{"num_hidden_layers": 9, "hidden_size": 192, "n_experts": 16, "experts_per_token": 1, "d_expert": 416, "d_shared_expert": 0, "hidden_act": "swiglu", "moe_layers": [1, 2, 3, 4, 5, 6, 7, 8], "router_score": "sigmoid", "normalize_top_k": false, "routed_scale": 1.0, "balance_loss": 0.0128, "balance_bias": false, "router_logit_norm": 1.5, "scale_expert_input": true, "init_std_router": 0.00836, "lr_router": 0.00165, "vocab_size": 8192, "norm": "rmsnorm", "norm_eps": 1e-05, "tie_word_embeddings": "early", "optimizer": "adamw", "learning_rate": 0.00357, "beta1": 0.9, "beta2": 0.95, "batch_tokens": 131072, "max_seq_len": 1024, "train_tokens": 699500000, "max_steps": 5337, "dataset": "wikipedia_en"}
Below are experts of layer 2 (counted from 0) of a mixture-of-experts language model. Rows are named router (the router's row for the expert), gate (a neuron's input weights, with its number), up (a neuron's input weights, with its number) and show model dimensions 96-191. Each number is 500 + 50 x the weight over its row's rms, rounded and kept within 0 to 999. Numbers have three digits each.
After each expert's rows: "comes after" lists some tokens at least twice as common just before its tokens as in all text. This comes from a sample of Wikipedia text that the model never trained on. Tokens count by the router's weight.

# expert 2
router:525448468471508510525551503503463546491521459458466492484457514447546539503500577507540475590517594508545514510468447559431555491443563484515524551540521536526542549423541467472499373496543564453460596602516471437551525579420533454544464437462548503396523467508545495527445568635486457544
gate0:502465457425398502487497471421502481512502543511538451544480451479516428514485510582493559452437535505546577518506438432539426515552527383538528468459497556558589543515486461530496440574471464519529448610465439521420476372565543415445575617511499458551468432553491565523460502559536421544
up0:551410510575461551448410457478511426473476470511472403465549527449477644516538521574454509496555560476547583617569465504443467497454448499597479484508529499483520545480488521563513483463515476453447485431451579478420519515601558507532486461480507494455556472517476504550476427447492520471
gate1:441439481500491523557460495603495490520499454456524471472425527521420530458488549453498518558503573494486403465493597554474525466537554491472592497388452509475453583479508476519546465571618484531626489510515528410558503576510559492569469424524589415419557495532471585516447500491448545474
up1:479499488415509576535570479493555580508535493537490450610482513448535537508592526540552506430497478478570572505534471501523457403474532468407513410595446438442495569468483428493416466536503425465553491564461603487599528618471545566511592601566444545444462511558459471498434486550461547464
gate2:481391487454505516514481402497506492478552532586478574455589564474425493518537572497408433494465480471471606430531511495396568513492485555488461488519474573535454587477520512525493447532486531445506569432480513494417392595457554446504520436494513544471448519448434504543524509531442583595
up2:525449533525508424477457567417478505588504586443446548456514478524497540407564390477533471578459506467568377500519488527552497472468390481409424490452465483486502478503450557490535536502422515455531507489359474411509497467440436533532521481531570497564531542532499569529479540496490391430
gate3:545464487443520537485523414496579449498661506591540451513523465533496373518563581497514474511474455511588519526584631474594549488463527469522561555459477485413550497517461571461494464557397495452541549484485476535551448508475537475476427447537565445444516607518493557548621558539509506417
up3:472508461546580430520439455477542546557581449577540609524469556526535426447501534514529446507397409467558496538505484568438463440542545514535473549495514449470450547475393522617571555515527460484514502498445566456546510640546500562494476560569524376479549499503442529453427367504438506517
comes after: " |", "|", " H", " was", " Na", " June"

# expert 1
router:454576566551476435571544513466415487443528440522446585524531530492469540508459424502626541533447476493398527484475493557516508495525485575570588537511525463517520444548456348485416517430576495514517507453484494455526466478453494508507541528450494494516615519432516522508492445537551568503
gate0:409580458549581389480497465634508533472440422540514589473571571523453511452587458488475540498514537502471504461562535457564469487537474427464551490445437485532407511469477507536527555395459399566507521533603406516542497554503496418537460526456544452542467418513546436478548413508481597493
up0:503432578480444482409510454485490462516570503413384495586488545508499509498398469452514518467485530537536549499450493549452433587478498530540507503520490472440482562485503462507596585472507524512514462535512494539464416431478450564574470467479451543581515505478463508598455558541499505469
gate1:507554481443476539556491450607475498489544461523480429547460587520526459477572469498522455435435463453492471563540453478475458515474552553558570504446478526436430551456632542523592511570465492445460487545697466556526539478463461477509504468489469387548497459470527523479547489588549555457
up1:575487485457517511513527467529558450513474465449483536435550449470561584517438587433468599518497569463510562502444527479484466465526406427435432536537524502548549420553532496487439549543549556569505556525517515476481406487555567465491503554580583536507535567492394526441559485458459492571
gate2:402528523508578445502556516535531597553406467604583482564517583546483423550589487507476500498544498443469487425490551519506479484536476502505478463576448495532492468472461512502549546591561393537505438501557536498461486467429574491537507494525544420463511514484526545444413425503603493522
up2:495594493531479395449477447452445529500459513488452532500482537557431443502524379386495513525434522489452428527507514578495420566552513531531514442544483464606520438517519428502463515500587434532538479508475547480500471493535482487496452484474619413589475473432512666504471482552536569519
gate3:528450510447526465499474503447504533514527501528481473527433486538469382433562534399527433568474480483467525496510484460511541512516451549432393513520520477588474459505394552477494537483560524524490555567498517572515543496492437458543614480583579473614545477579486530407506508496579415517
up3:502538506562483492500519490527508424535471455500477474519521639507547425365483528459525556527525476504530473464422517568413560564441413511476363473528563521571468406518507554430473489503557552490444528486525479525434466426465454524432500446583619442483559569530547482475537482543498528511
comes after: "s", "8", "5", "9", "4", "7"

# expert 13
router:630535497499508457473495590594439579635516523441453512470541539447635469438536430472559519508535576528507528444509497517579565350444444482481426508449479545454427557484465511550461421473491538585504517463460539533420491524501429525507515439524453537494532483531497407496537509458564565464
gate0:547484488489512506516407487562579494562528426499616553482517572476520510574491553537515562416495494492569503612508503549499528446513564538452481555479504523563467475466548521519538564532531468646524492485565433584459573562510607516446428491454514491561517535501500479462603484484397535477
up0:443620486493498491477586575465441514575550495426516511475458501455548501475368524482579474519420542570631387449551513443488504413490480502443610521519440504504501530545462516466500502462543459479471511429585457514594499535568558531528545443509462568606460479511480390411572450480449504442
gate1:497389550498456458598505568506489564480605520551554485494462518464604459518495473433457517367440476479542537504527501443585659474464490449477425453444375560458459472436505490497571454475524482408508573473437436480486416522496515446523523522428414492500490519467522559428514480457522546365
up1:409507517553440461443402438597549499452451551472431581524623551547424417515416509572456436510498581465481484460495519512457521522508478554534537461534437508435446526525635502548418555444443472452417355438489468537484436447573537523460490516496467504496538568420433476514530501568543482539
gate2:537510495528558487571541556473465473496567611480471519534589545502535565481463459466553502543526576535592534510525493516463478484559460571390559540563525511504467549568451461518512510502415556480477516505590559477493517534611452526431523424524442514424466515482514471405561506503510523424
up2:488443481466563582497512576475523422484521434437496500510522536571338490569510545487410489465427503476470501521487490477448524443524443490489405496467477484402525491540436498295567434559472544524453556553539551441593430530427574480475456504482550524531488483489526530532437453454444504446
gate3:493595499572471449468535519472501452496567607558499512435429551461540526546578534547469529463497449517523534427536467520468395461554512584508495597594402458534434515484471580503449496464483410457478479475592486470560427493540457541585371487444488536502473418502479458580503480524506523463
up3:495500410440480535441616526456502440515520513502468371506535578469498458514539485506546399534539523461572427442476459464479487447507474589556563476511443529535448488492456514475453395447485454466462344447500478540586500458436568442579512508456512519574519476411518470468511417503437566486
comes after: ",", "1", " de", " the", "o", " E"

# expert 0
router:542517517555494525549536467517464365506515438515574486533492436604465508509527522553570450576481573477595491529500485506553454466471516446559463504502518481513587492557510511520536562462486483505506517391575514479572443486455475570575420482556534473504497547457556529436475532573488407469
gate0:474470485573547482489470573500476463426554473555563539509587444437492368415505487527515475472560553355463576533518483501517500563508352481445523455493461440479456470560519483511529426472532462518453494504507475537455438513421405462434500571455470421491514509394555470518475507484495575502
up0:494482512448503580445536487394458532456526538467517470496490576522423619537448526460464488555443392530473497505555516493505466498452512528561529546481554540506484500442431593517461519484436490549535454598562547471559559528491536437548531453390491520544457515545508550503506501436538542478
gate1:561534467462452500495475538458457532497453484498450445451476515437486473610548585469459497478572491532596447502511481488488549603551463486381479505591504499521523541489564535546489436518558575547530487457512508585581445575444600523536480496536448415459541483569483591554604524541529514470
up1:571540487527537546460575541456485448482523488467565440536400494487442537445574437416504524528418522546533461489461528392445414448556588518433617363540451466507503517539498523576438463495591439568478570574578558474518458493545521462565536441474581551556478445473503566503466553491487430500
gate2:505505443444494410502487454479516494462561529500547453491476459518494468663487466586506444504543518448511512446480459477569504530400411486507475640539514531442489543564474530487597472494586467537470573466478472527501475433534511496524505408546590595524567534553445549480552450552413587449
up2:573517498535459476647407512500487530472494483481473531558549473480487642463498516520530588610350470587476421467590506558461560477615566465495544468470497485467451588540471511522526520489563500401576443492486474475384463523503510617517449497474490488468516425469523530417505526474468405379
gate3:506486514502493490463572479493515506582504524499535469420539492539483487628503574456439513499394499513458424512536564448553486536585413543568459482492453428554519479493582508545547398513543532538560548497466475592450411496541431445479525630470599539434556512533486590417566503441529522499
up3:475496486504488472528518496520471519522468532502499549474493456421500458545469553498467478582459533469479468416512400488495476420602451526558443497467482520607604588504532406503413435381570490523520448522397462538509565495426508524506522509440527556493553423487471542484523446499435464455
comes after: "'", ".", " a", "th", "e", "t"

# expert 8
router:386472514465542514432529399531545527487491537489491452502493502448480459607501492482378534475409499498491522498647579467470566530522591507435481438504488499506462488474507463477492505530494457425487506576385546581527510547468454509458473502361479510513458522528529606471517516497466567444
gate0:511421471461513524490481489368494544477503484568500498467462457538383484492494526450510505546554565449473527448498545501539512481510547436511509571474505489509536473450382454486500553511504493448485569529483465485469575546535450541529460394500553461573403501463439439420504498452422529541
up0:508495517536504525550438534453612496493535554507523502532469467637412380498549525463430460511528508497500485366514501549575525494546509501453485536425568498540517577413409517559546481447467441469423513406518511531423518513483417409547500472479545490504498471426472431442475532415490517537
gate1:481537492382347534419422469538465433482454471443489507494409475520470509456546465500560501441541609425471609497469519511429548519456487554573486591503542524469528440571473451445504538522580480447560464572516474491557445487477522482523616530498444597512514509542506532518424489530492484498
up1:527464494516588433544467506487494575532475624591511502593505509467529428552484533476443530483434384576467406535550464504457466395497566459518449444471459451509463519445483563467484458592424477512485565464465529473462556494521454529448467536512578451518436491429489510465529505477460454447
gate2:499489476547412533548451512529539488526486471548564492538500551567479530428546427576461545398468562558490494435459407494532407482556536449523590486516502502535489579550539532459546565537590446408516543573596492486507456503584467519539563504522507521387505463472530553513570508495455444516
up2:448499495439549500402451438506436507431538532452506569489536405512554407442453526490520533536486369477495539524534547505578466498578463650460426523448448479482546543483509456526459449466465549559461519451444452534494569533480548515535438462587555394551478487447496481510535491538529537530
gate3:525517499458496524562467401528478588514540593529548478410512564469437511479433454565522469534442549430552470588451517497551411485541508524551516488508546454537497506446546562479507555500470454472485479510508370508529516510485444573498503422507623496430429473463550394518521557498556501496
up3:421416449528498510510489544508532580439431467573476516553537503576503525555436516378419525499462509455530584447498466505467545532424532531485453461452496487472584481572510431532499510449448614479478421487442522484486423563465429518621460571474550554574471555528504509540518548605563417536
comes after: " in", " of", " for", " to", " on", " at"

# expert 15
router:394541413543494525513523494519479503497423534516416505495518429538474557569505482493481516555474499517436481520507468491546519499517468513444452446495567448477543509497501399406455564501459528447511490575507476465452509505475503529352465550514361543502460555526538506541433482456564436659
gate0:415502517533502662530534531441508505465509440566455558532479533530444542586431458404546491500494600493415498476549500535533456498493423522438474405520542536481532439541495505496468460535495513458565391442551530571556443510528474377540473515508535508548548420575547477523567489562515508476
up0:407541513534543601564451488399443462395499490525516543496446459435482536549560469492505441541526546562407565436487474536495551542564530494462470535465458583421569406510312532525435457486518529433506428533506473490571535600497497460541524553551539459538434470471444418474574495471426516505
gate1:478554474482497585522635532596578466474497471567494548453439500561513471504383509477486449596466520530509574487450512521517483526516549492564500514518460536481534407493493474471465456480462552555429595555503405545448500526585563453560467560492472491471522484514528491498543422487555606546
up1:468409439488516517443431498550492459483483537518435525490402473546523502556488493566526486654450490545494473538494408450482529525471569444506486490502425498514456492551492479507462439490507522489372433476497426583545470492438538493507440556475542507420475479560524394484529461490441529494
gate2:450538543499516470489479532560510552472529470497572531558508451523451405447498526472531418497527419443485551531481560515573420528514513514457412485506548489469445521468463528554443490601505445449430503554438469544542572495447485510526602516511488455426428433383495541501563473492405552410
up2:505544475485429453463508470533493441546467515533564582571502461386548537410471451568546538440450395459536407534514476558457503491600490446375482480546553527535540308585506541429531407494434520469541498476542398482495494536494607558449587434531502513583465450467511462507486473553426420502
gate3:481463457485460425467546452533437488512503469460509482544529588514513433531558521440485476505486544536464520505490623360527420508479572563582502455557522513546383589510593486520461523460466527492484528601540437523476404515520613445472524538463550414450490495555580517466517580513565537550
up3:478475428516397527442518482556541543460447524524412504513508534424478534499538543503487435598556552529496455550467472439500470541464571528489529491659436413485523592469448574520480496456527459370522483526438462451559518478433573513549443518462541420478505528511478442450466533476488484531
comes after: "\n", "|", " as", " $", "===", " As"

# expert 4
router:464551539534442568495561509550501527533458511519481418434568542573469461598444478508461511404639446536437473451436531443427521608498503582406492550445573566438502474539519496497555514570503511534447501372497529473520421501465555437488492462459438460476596555595468474467468560474602536576
gate0:424515485414525654502547507373607475422436427499429512371444475492422493522564505400437478555442549485488557436532489491446446535429439467496566518515542560501508452394549582495522546509484455483455538465491476537504507422439474467510458556446459564495501534536447507545503443488549555468
up0:484475474490610549538634426530508481508552459486517484435519467473481468476453521371399434521533429477624490502549451491525419471604565579509565411472497489514481571464480479552487490398536494518505516498529499530490528441477585530474470517496484464534589513561492435445538574439500553478
gate1:447443511566523553478492520588582497505507566520488537496438499444556349527517567466520487578462472496454597517483482398480464536553468510561545466562481468527571511499591558555553461623485508471557531545472586450504597467494494483544459463607488511546569509508519470449570487458535450605
up1:605529561488543471467456548530567431505468495572479498485518468513469465502455569473534599492391546511492569494439581471502532464472490475514490577470505484635486435470464494520505524468515530433529537538535608577469577406532555544607481571381452518464467486555512528559535489496517519436
gate2:549482505538557530602540486483580573457517509561478468509509508554513503505543506583599467423520509416513430498553574572384473504523461484504410445452513503506419422497483524569557613527477573424512547541518553465481592486476420472499493599402550487579612584499647527529477518466457495544
up2:435497455452556445485478409560637432547462418487490458534476507515462508627488572511496557564526528509522582481465518491535529487508495631583450465560440508498457540546511440533494447497453526478503492461421441491468466520432472506561389521551493452458412461412489492493501477569513499519
gate3:514519585496363643583577466545533346493540423524448527575523476527499503454522551515386502517509505510499538421388414494478519581444505566458538476485550400609495424400526569604451479555435528505510553442555467516553484515473518454493438507480533412435546514441497544538553503537498531523
up3:573496438536549424412537471442489476573538449491464548530498519491482541499434525622514389579522573535521379553461467437456557473609438549454427501525538492562403520601524468499419495549508470509516487474497469444571510479495498483556368533540534545543523519493493460456507542587529486498
comes after: " ", ",", " to", "er", "in", " Man"